Weights of a small mixture-of-experts language model, trained from scratch on English Wikipedia.
Size: width 448, 53.8M parameters.
Experts: 32 SwiGLU neurons an expert, a sigmoid router.
Below are experts of layer 7 (counted from 0) of a mixture-of-experts language model. Rows are named router (the router's row for the expert), down (a neuron's output weights, with its number) and show model dimensions 336-447. Each number is 50 + 10 x the weight over its row's rms, rounded and kept within 0 to 99.
After each expert's rows: "comes before" lists some tokens at least twice as common just after its tokens as in all text. This comes from a sample of Wikipedia text that the model never trained on. Tokens count by the router's weight.

# expert 57
router:53 48 54 37 41 52 53 46 32 41 55 57 56 44 60 49 49 55 44 55 58 44 59 53 47 45 59 52 50 60 50 49 48 55 40 62 47 36 43 60 52 52 42 33 46 39 46 27 53 58 66 54 45 52 61 66 51 48 54 52 49 52 28 51 52 37 39 55 58 37 59 39 63 36 40 44 59 47 44 56 60 47 55 57 52 52 58 61 54 63 60 54 46 68 53 62 27 50 48 54 47 68 43 51 81 44 58 41 66 53 35 52
down0:55 58 54 35 48 49 49 56 53 68 39 65 50 47 52 60 31 53 72 52 54 48 42 63 46 47 39 56 63 41 42 44 50 43 54 64 45 66 46 35 35 63 59 44 48 60 51 50 64 43 48 68 62 44 52 37 42 28 34 45 45 47 51 58 49 31 55 48 54 44 50 48 37 65 44 52 53 58 51 45 60 44 50 53 59 41 48 45 62 53 48 42 52 54 53 40 61 62 60 51 51 58 51 51 51 54 39 44 53 32 53 43
comes before: ",", ".", " and", " in", " of", " to"

# expert 35
router:45 57 46 58 52 62 55 62 28 45 35 57 51 51 36 49 60 51 51 52 51 45 46 48 57 41 49 59 39 42 74 53 37 33 43 38 67 46 48 50 49 41 55 39 53 42 38 34 44 54 56 44 59 58 52 45 45 34 42 46 54 58 23 43 55 36 49 62 59 42 44 32 39 60 55 59 56 42 49 52 47 56 65 65 48 51 49 43 58 63 61 55 51 55 53 58 45 46 60 41 41 59 44 50 74 50 56 49 59 30 37 52
down0:63 44 60 47 52 54 32 49 45 54 58 56 38 45 47 45 55 43 63 40 51 44 44 55 42 33 44 40 32 55 38 45 38 56 43 58 48 60 49 51 56 48 68 59 52 60 62 39 38 37 47 42 35 48 50 64 44 43 42 54 35 47 60 47 48 34 69 60 45 49 55 41 49 53 55 52 50 47 64 65 53 52 50 67 47 19 41 48 34 48 39 53 53 57 56 42 46 50 55 46 49 58 46 40 39 42 42 40 54 54 61 69
comes before: " |", "|", ";", "---|---|---|---|", " 0", " -"

# expert 32
router:29 44 48 49 28 61 50 48 26 38 50 33 51 55 54 54 47 33 49 30 50 44 51 62 61 48 59 57 58 50 66 43 46 34 45 63 43 52 49 45 52 57 54 28 69 57 44 29 57 40 57 45 57 38 43 56 37 48 56 41 47 47 35 57 46 24 53 56 61 53 54 44 46 50 44 57 49 42 55 67 52 28 53 39 70 48 58 42 72 80 60 58 30 58 47 34 38 55 64 63 45 80 46 36 45 50 54 52 53 55 54 56
down0:37 51 50 63 47 46 44 54 49 60 46 52 53 53 42 31 55 56 50 40 59 49 67 46 34 44 47 26 57 71 48 47 57 50 41 55 55 46 41 31 39 49 52 44 43 65 29 68 51 65 41 48 55 34 30 43 64 49 46 49 41 55 63 37 38 51 56 60 52 44 41 61 38 39 58 49 58 52 40 44 42 55 49 52 46 52 65 53 71 42 44 56 51 41 59 53 53 50 55 77 61 62 51 60 48 43 51 57 42 57 54 48
comes before: "\n", "-", "|", " ", " The", " 0"

# expert 29
router:42 42 60 55 41 67 43 46 48 41 46 58 58 55 54 43 32 49 60 47 49 27 48 57 68 47 61 47 46 56 57 41 54 49 56 70 40 43 48 54 69 44 60 53 53 52 41 30 44 42 68 47 59 42 67 55 38 51 60 22 43 58 50 57 48 31 46 54 57 45 59 40 62 51 45 49 54 51 49 61 62 31 54 51 47 43 61 33 51 52 60 36 28 48 54 35 46 43 54 39 37 78 42 56 71 40 52 59 45 48 45 53
down0:44 59 37 60 57 35 52 55 48 46 46 54 45 49 42 42 47 57 32 39 53 53 52 58 52 55 59 56 66 43 61 55 51 48 49 45 53 49 53 44 64 47 72 71 67 50 53 47 48 68 46 62 52 43 49 43 38 59 67 59 43 48 30 39 50 56 49 55 57 50 43 44 54 55 51 61 64 60 48 42 65 60 51 40 39 49 52 58 67 47 56 32 44 63 50 61 64 46 48 47 48 46 48 53 45 51 56 55 52 43 80 53
comes before: "\n", "|", "-", "==", "===", "The"

# expert 43
router:34 56 44 56 55 47 40 54 54 38 44 63 44 52 49 55 60 56 71 53 49 46 42 50 36 43 58 49 50 58 67 58 44 51 44 47 50 48 42 39 46 40 34 45 32 43 59 44 57 49 44 63 54 61 71 48 43 49 56 62 53 50 21 77 51 41 44 51 49 56 59 47 50 58 48 36 52 55 56 57 50 42 64 67 57 62 51 48 64 54 41 48 40 55 56 56 45 55 71 47 55 49 41 48 57 63 51 52 59 52 39 58
down0:56 61 47 55 41 43 65 45 43 50 53 35 46 40 58 41 28 54 34 48 44 46 39 50 20 38 61 58 52 49 53 55 30 48 47 43 58 51 39 50 51 46 54 45 42 56 57 72 53 36 46 46 57 59 45 40 60 52 54 70 59 45 51 57 31 58 38 40 49 42 55 51 60 40 45 40 39 42 41 50 42 53 60 62 56 58 43 35 72 45 59 47 61 52 76 49 57 47 52 45 68 76 43 49 52 62 53 41 60 47 49 48
comes before: " |", ")", " 0", ";", " 1", " 2"

# expert 51
router:44 55 40 47 49 53 37 43 47 58 43 55 43 49 49 52 40 43 60 39 46 37 55 49 46 54 51 44 48 44 68 67 58 53 41 46 43 51 27 47 63 35 50 40 67 49 47 41 67 47 48 57 48 61 41 58 41 54 59 50 48 45 30 44 60 35 37 60 66 45 71 44 66 45 54 58 63 43 68 54 53 43 42 63 59 57 51 54 52 53 60 55 36 63 55 56 43 43 49 68 48 49 63 41 67 49 46 47 34 39 34 49
down0:39 47 53 64 66 52 56 25 50 37 61 42 52 41 51 38 72 61 37 35 56 73 52 33 31 36 67 51 49 61 42 60 37 36 41 39 40 53 46 75 42 60 36 60 58 50 59 51 40 53 46 57 46 47 46 46 53 51 55 53 56 64 40 68 46 42 50 45 37 52 42 52 61 63 41 25 53 61 48 55 57 69 65 40 41 41 35 47 51 50 56 39 60 41 57 44 65 58 48 65 49 45 50 48 43 40 44 52 63 59 38 39
comes before: " of", ".", ",", "s", " and", " in"